Weights of a small mixture-of-experts language model, trained from scratch on English Wikipedia.
Size: 10 layers, width 384.
Experts: 64 experts in each of 10 layers, 32 SwiGLU neurons an expert, 4 picks a token, a sigmoid router, a shared expert of 192 neurons.
Training: a variant of SOAP for the experts, 305M tokens, 4647 steps.
Below are experts of layer 4 (counted from 0) of a mixture-of-experts language model. Rows are named router (the router's row for the expert), gate (a neuron's input weights, with its number), up (a neuron's input weights, with its number) and show model dimensions 128-255. Each number is 128 + 32 x the weight over its row's rms, rounded and kept within 0 to 255.
After each expert's rows: a language model's description of what the expert responds to; "comes after" lists some tokens at least twice as common just before its tokens as in all text. This comes from a sample of Wikipedia text that the model never trained on. Tokens count by the router's weight.

# expert 60
router [153 116 126 126 122 130  95 162 131 179 143  96 149 126 151 154 145 128 157 149 134 205 140 117 166 185 141 120 144  62  84 109 128 108 136 148 177 165  89 210 132  83 115  94  98 160 105 119 180 170 129 133  58  75 160 114 179 163 126 167 124 170 152 135 172  93 152 128 130  73 185 140 111 163 117 102 130 148 185 115 165 166 170 117 125 128 132 148  94 120 138 160 129 116  77 164 102 161 148 151 105 138   3 162  97 106  92 134 149  88 119 105 103 108 160  82 114 138 118 135 113 161 138 114 110  56 114 122]
gate0 [115 138 139 132 185 154  94 136 156 146 113 138 147  85 155 179 151 154 138 120 161 165  87 128 103 188 109 137 136 123 119 146 161  83 105 115 155 133 101 152 126 177 158  90  69 199  79 117 143 190 157 121 109 112 147 161 134 144 104 134 141 158 149 126 112 137 191 126 124 108 157 136 172  48  93 152 174 170 166 140 119  69 155 137  66 110 120 144 207 131 195 182  93 139  81 201  92 128 159 110 126 195  84 134 101 163  60 124 170 144 129 185  90 139 143 104 122 151  85  96  94 140  97 108 149  93 108 119]
up0 [118 122 115 148 100 151 166 102 135 138 141  95 115 108 128  67 132 120 161 148 120  73 137 119 176  88 178  74 119 141 141 102  83 144 166 118  97 128 138 110 137  96 132 156 150  69 149 151 119  93  60  98 154 154 112  94 128  85 153 136 102 102 116 136 150 131  95  91 160 139 103 123 114 177 158  71 118 119  77 128 144 171 124 141 176 153 136 137  69 115  79  95 166 161 176  73 151 100 157 124 121  92 190 126 219  63 226 129  97 130 129 108 131 123 119 119 135  84 108 114 145 151 109 152 134 171 113 146]
Description: Possessive s, his, her, their and the in biography and personal-life sections, plus words like married, died, Born, wife.
comes after: "'", " was", " and", " He", " with", " he"

# expert 39
router [180  99 113 128 165 157 140 149 108 151 123 165 104 112  85  85  93 160 107 106 102 143 110  60 141 106 172 141 133 176 121 163 127 106 113 142  90  80 130 145 152  83 142 116 175 109  89 120 125 117 104 111 110 143 143 121 101 204  99  91 136 170 103 166 136 135 146 139 133 139 173 179 178 185 138 136 131  74  95 122  90 179 101 146 165 155 120 100 139  97 100 101 102 128 146 128  98 131 180 107  91  45 128 149 162 114 124 178 166 144 104 102 133 120 148 100 100 130 107 119 121 147 149 190 117 150  76  70]
gate0 [162  89  73  92 136 139 153 168 171  97 124  85 119 144 104 156 139 112  43 185 100 138 155 106 137 130  88 212 194 156  59 176 114 107 101 147  96 121 119 127 143 135 182 162 122  86 132 151 184 101 111  93  76 133 111  98 127 138  77 101  82 135  83 172 152  58  73 122 118  59 116 186 114 122 141  93  99  35  76 115  71 106 167 126 125 152 113 114 164 126 144 135  97  85 130  71 120 143 107 136 118 151 110 122 115 116 146 129 183  86 147  97 175 139 104 140 171  93 132 180 133 117 128 126 100 151  78  87]
up0 [132 165 156 134  61 101 112  71 109 160 135 188 161 130 143 114 136 118 155  81 152  99 125 182 117  99 168  76  60 113 181  77 117 138 125 124 123 162 120 141 110  93  85 132  95 167 155 120  68 174 162 147 149 140 131 153 113 112 194 155 159 122 194 104 145 162 160 109 149 174 135  67 127 133 107 180 153 215 151 145 198 128 122 140 108 114 171 169 110 137  96 118 174 112 137 162 156 110 131 105 168  94 153 180 123  90 100 123  74 215 113 158 113 125 172 137 104 156 102 127 132 115 134 130 168 112 177 137]
Description: Pipe and semicolon separators between table cells, especially in header rows (Athlete | Event | Rank) and chart-position lists.
comes after: " ", " 0", ")", " —", " 1", " 2"

# expert 53
router [101 143 113 140 177 173 124 162 106 144 113 124 125 113 166 171  94  92 166 206 137 142 105 113 134  75  79 159 176 110 118  67 108 122  88 128 174 164 129 120 101 111 171 104 110 133 174 198 155 141  94 124  80 118 171  97  57 159 118 101 158 103 106 165 144 189 151 112 158 123  68 173 112 182 106 171 124 189 122 105 172 122 159 131 120 122 190 128  94 111 156  70 134 105  90 177 135 117 160  91 100 124 101  92 136  42 152 125 136 102 137  83 166 169 151 199 134 106 144 109  99 101 131 131  84  69 140 167]
gate0 [131  86 111 185 139 153  92 109 123 150 115 124 177  78 152 124 102 118 131 148 122 145 107 153 116  78  52 125 108 143 140 160 118 135  54 125 151 153 177  89 133  69 142 143  93 106 139 122 108 162 105  91 105 136 141 126 135  94 129 150 120 124  93 110 123 144 152 111 139 123  90 154 153  97 146 134 133 137  94 125 107  98 128  69 122  86 180 128 114 115 142 124 158 165 225 107 116 179 108  81 135 112 115 116 153 137 121  87 174  78  96 106 125 123 122 112 173  80  80  76 141 143  93 119 134  94 102 121]
up0 [135 157 134  70  84 119 121  80 163 106  71 114 103 154 107  94 115 107 142  68 162 132 161 107 137 179 165 163 177 135 106 141 154 100 191 141 132 121 123 141 129 160 112  84 163 157 121  96 177  71 187 193 170 170 133 134 123 130 115 134 134 130 169 130 138 154 115 136 125 147 158  98 136 189 121 103 122 109 143 148 158 168 129 164 152 132  88 110 117 116 107 128 120  95  84 119 161  86 141 142 131 116 175 147 103 126  84 127  71 153 172 163 137 121 118 176  50 144 180 158 175 110 176 150 158 176 142 132]
Description: Prepositions and labels giving credits or sources for works in infoboxes and prose, such as Painting by, Based on, Label, album.
comes after: "-", "ed", " The", "==", "The", " film"

# expert 15
router [178  67 138 115 167 175 145 194  84 123 151 102 150 127 147 114 111 122 190 121 150 172 148 119 142 134 109 194 194 134 144 161 153 103 151 150 146 135 122 176 125 102 101  94  58 115 217 171 102 114  81 122  58 104 214 147  88 156 115 138 127  91 117 119 149 166 159  89 156 123 148 255 108 178  92 148 130 142 157  96 168 113 128 117 127 203 176 130 113 155 127 163 142 168  83 162 125 136 138 124 116 181  73 103 112 158 164 157 102 131 114 133  93 121 148 128 153 132 137 163 151 137  94 164 128  91 119 122]
gate1 [109 152 139 130 133 168 122 121 140 156 147 105 162 144 126 135  82 145 168  92 156 139 141 120 149 133 102 120 108 126 115 167 159 163 125 143  89 123 132 137  82 188  82 137  55 151 133 146 111 132 110  98 138 151 156 142 160 159 125  85 109  49 151 111 101 149 157 125 149 132 107 117  83  76 106 201 129 152  92  58 123 145  83 148  66  95 108  69 118 117 116 137  93 128  60 136  68 129  99 114 156 181  98 110 132  67 139 159 116 133 121 194 112 132 101 119 160 114 145 105 138 113 150 102 145 115 107 116]
up1 [144 147  81 166 121  61 127 134 111 121 106 134 125 135 150  73 174 153 105 119 100 139 120  97 120 151 160 102 148 125 134  89 113  64 187 140 134 121 105 112 153  63 187 116 165 122 159 115 142 117 152 155 127 147 123 150  93 132 171 181 167 214  92 109 111  81  65 119 140 122 123 143 143 180 140  69 158 136 142 154 128 134 176 128 132 163  88 207 101 164 136 133 144 147 133 131 210 138 146 133 164 100 150 131 190 152 114 128 180  96 132 106 148 158 132 151  95 144 115 104 114 148  91 111 112 161 102 146]
Description: Nouns for films, albums, songs and episodes, plus articles before them, in music and media articles, e.g. film, album, vocals.
comes after: " the", " The", "'", " a", " \"", "The"

# expert 41
router [124 151 141 136 173 143 138 142 161 194 123 119 118 164  88 152 195 105 125 145 150 104 156  82 112  86 152 117  88 149 173 105  99 129 117 157 148 134 140 176 182 158  90  92 133  60 129 152 133 162 159 106  72 233 161 112 142 132 135 133 137  90 132 150 119 101 134 111 127 130  89 158  83 135 106 152 120 143 141 159 179 149 169 129  75  75 160 133 146 159 126  58 156 180 110 105 165 135 156 140 151  91 100 110 131 174 126 167 131  90 133 132 196 124 149 162 130 119 105 134  83  90 155 150 120 102 115 169]
gate0 [111 118 127 131 117 126  77 124  67 171 132 147 117 102 108 112 142 171 162 151  68 120 128  68  94 113 141 111 183 132 138 114 137 119 162 118 191 137  73  60 117 116 123 125 117 156 116 140 125 168  84 132 110 139 155  86 126 153  84  92 153 119 133 137 136 113 131 123 112 125 123 136 187 192  67 105 116 121 120 231 139  87 151 167 197 105 107 160  84 132  81 118 100 178 171 172 144 143 153 169 119 162 163  70 148 113 191  96 157 126 111 117  91 109  89 155 108  94 148 116  95 144 179  75 111 111 127 106]
up0 [135 160 104 129 132 162  71 119  61 140 136 170 120  90  98 171  88  86 108 164 136  88 157  79 142 118 104 131 130 157 107  87 154 165 105 137 138 154  58 120 133 101 101  92  90 129 161 135 115 167 164 123  98 141 110 113 106  99  98 140 112 148 177 128 102 117 172 114  98 146  98 118 145 140  90  85 151 109 178 229 159 116 131 144 179  81 165 175  82  97  74 133 165 141 157 188 177 151 112 139  71 154  70  65 118 156 150  92 105 124 109 141 127 130 172 171 137  65 161 102 107 162 168  83  90 102 100 121]
Description: Compass letters in coordinates such as 48°21′10″N, plus articles and verbs in place descriptions, such as the, is, located, under.
comes after: "-", ",", " of", " is", " in", " ("

# expert 4
router [115  79 105 138 109 139 127 122 160 149 150 135 158 113  80 153 137 113 106 150 116 128  92  65  90 204 143 150 122 102 153  89 134 135 137 103 138 120  88 131  79  90 135  99 109 119 136  92 162 104 107 170 130 104 136 108 128 124 217 163 124 165 131 186 147 126 173 149 152 144 158 138 157 205 123  44 151 186 118 108  34 109 161 147 203  82 106 132 114 129  91  84 205 167 109 102 145 131 128 135  97 137 116 118  95  72 121 198 152  79 153 131 134 163  68  35 138 134 124 131 140 104 189 117 143 103  48  62]
gate0 [163 138 149 191 158 144 155  92 153 124  96 135  81 154 117 143 118 103 149 139 103 136 133 170 118 207 154 124  90 159  68 128 141 116 157  96 121 122  83 114 127 188 150 122 134 128 171  81 140 179 100 136 165 105 130 137  95 194 153  84  85 121 134 129 132 146 138 136 174 163 106 157 121  98 154 154 149  89  72  75  85  97  95 107 148 140 136 144 115 177 155 141 213  88  98 108 145  50 198 116 125 181 143 121 118 100 146  73 140  70 124  79 164  82  79 165 173 135 158 121 116  88 113  87 127 193  74 106]
up0 [173 157 120 140 147 130  89  96 100 138  23 111 122 126 158 156 144  75 192 147 122  85 149 112  82 164 152 126  59 128  95 113 146 126 119 127 119 112  97 125 160 167 174 117 132 140 152  78 147 188  74 144  98  99 141 110 122 107 158 132 139  90 111 153 129  73 121 185 123 152 120 136 110 141 124 156 142 115 108 114 101  53 141 119 158 139 161 130 131  94 114 126 182 136 147  83 175  68 232 112 156 172 152  94 101 163 118  82 133  84 138 112 136  89 145 111 199 100 100 162 192  86 147 148 157 152  92 115]
Description: Personal and possessive pronouns and "the" opening a noun phrase in narrative prose, such as his, he, it, their, the.
comes after: ".", ",", " of", " with", " that", " and"

# expert 49
router [208 103 120 123 171 142 113 165 163 143 117 154 119  95 114  90 105 144 102 117 125 182 124 105 127  99 168 122  91 141  99 161  97 112 112 145  73  84 133 167 123  92 124 105 150 113 110 167 127 163 109 130 131 124 159 114 131 157 121 101 129 145 123 172 153 158 170 135 152 145 171 172 199 168 114 115 131 115  63 140 115 158  99 143 136 171 116 113 138  94 128 121 128 136 143 120 123 143 171 133 116  69 155 141 133 112 129 155 100 140  97 115 113 159 153 145 123 109 112 115 141 169 146 197 138 158 112 103]
gate0 [ 93 150 119 138 139 101 122 137 140 124 115 138 183  97 169  65 124 107 178 110 128 152 109 128 126 107 129  90 153 183 161  78 114 115 122 102  92  84 113  80 139 130  72  83 136 128 130 144 153 124 137  63 133 108 153 111  88 127 159  97 167 163  55 138 105 129 142 156 109 197 136 111 144 178 137 120 123 194 112 106  99 140 136 147 202 106  80 147 175 165 176 174  83 127 170 161  98 135 164 144 149  47 137 158 144 108 121 141 141 129 137 147 124 154  83 137 103 114 157 123 117 135  47 147 177 124 157 133]
up0 [ 95 105 114 127 151 142  81  88 148  98 151  80 151 157 207 100 158 119 160 100 139 152 122 136 181  95 132  83 176 167 197  47  95  84 114  90 113  78 142 134 111 156 128  93 138 137 178 103 175 143 106  88 128  51 148 141  98 142 129 148 162 156  84 149 126 159 135 147 108 190 147 122 103 149 144 140  77 163 100  86 114 126  94 127 172 152 100 158  94 133 209 156 140  77 150 123 118 107 135 152 135  83 130 113 172  69 108 127 120 178 109 142 125 152 141 130 157  56 191  96 115 144  60 161 128 109 164 136]
Description: Pipe separators between table cells, mostly in header rows and numeric results tables, plus wiki heading markers == and semicolons.
comes after: " ", " 0", ")", " —", " 1", "\""

# expert 12
router [130 173 105  94 170 143 173 111 151 128  90 114 103 137 164 148 119 184 210 103 153 169 153 130 119 104 111 123 100 130 184 156  95 136 155 104 136 145 120 125 129  86 138 139  78 114 138 159 101 115 138 128 117 136 141 131  90 153 122 178 181 107  78 125 148  88 107 137  95  91 169  66 141 149  80  50 128 145 145 141 111 165 131 120 136 123 120  59 157  81  79 147 140  94 106 143  90 202 175  93  92 144 126 112 140 108 114 122 111 115 150 165 169  92 170 206 110 137 110 173  88 115 137 120 115 140 108 131]
gate1 [168 135 120 101 183 127  72 152 145  93 133 147  70 147  88  59 131 139 116  79 118 143 118 176 136 120 206  72  93 115 173 150  89 148 133 122 103 176  99 189 109  71 123 150 111 133 124 194 138 102 151  98 139 141 128 167  81 150 143 152 118  99 184 119 166 152 121 155 116 130 156 124 115 108 104 138 156 105 140 103 148 133 111  41 214  98 134 145  96 153 132 107 119 112  84 146 135 151 180 133 121  85 164 123 107 128 127  92 128 115 164 139 179 106  73 159  98 114 133 141 146 115 120 121 112 120 104 160]
up1 [139 119 138  80 110 104 137 120 154 124 116 115 104 136 119 117 132 137 191 150 150  66 172 141 174 129 143 141 138 153 163 150 143  78 117 160 124  93  65 147 127 189  93 127 155 127 173 102 128 151 108 152 142  70 138 123 115 115  98 111 153 163 135 143 107 176 173 107 160 139 134  99  73 115 109 168 134 144  93 158  91  98 165 158  67 132 173  87 136  63 155 131 141  77 170 106  97 120  98  80  90 146 110  87 104 104  94 126 135 142 131 139 142 200 138 126 138  99 141 129  70 104 115  77 142 133 112 116]
Description: Auxiliaries have, has, had, been and since in perfect tenses, plus first parts of place names after in or of, such as New, Port.
comes after: " in", " of", ",", " the", ":", " at"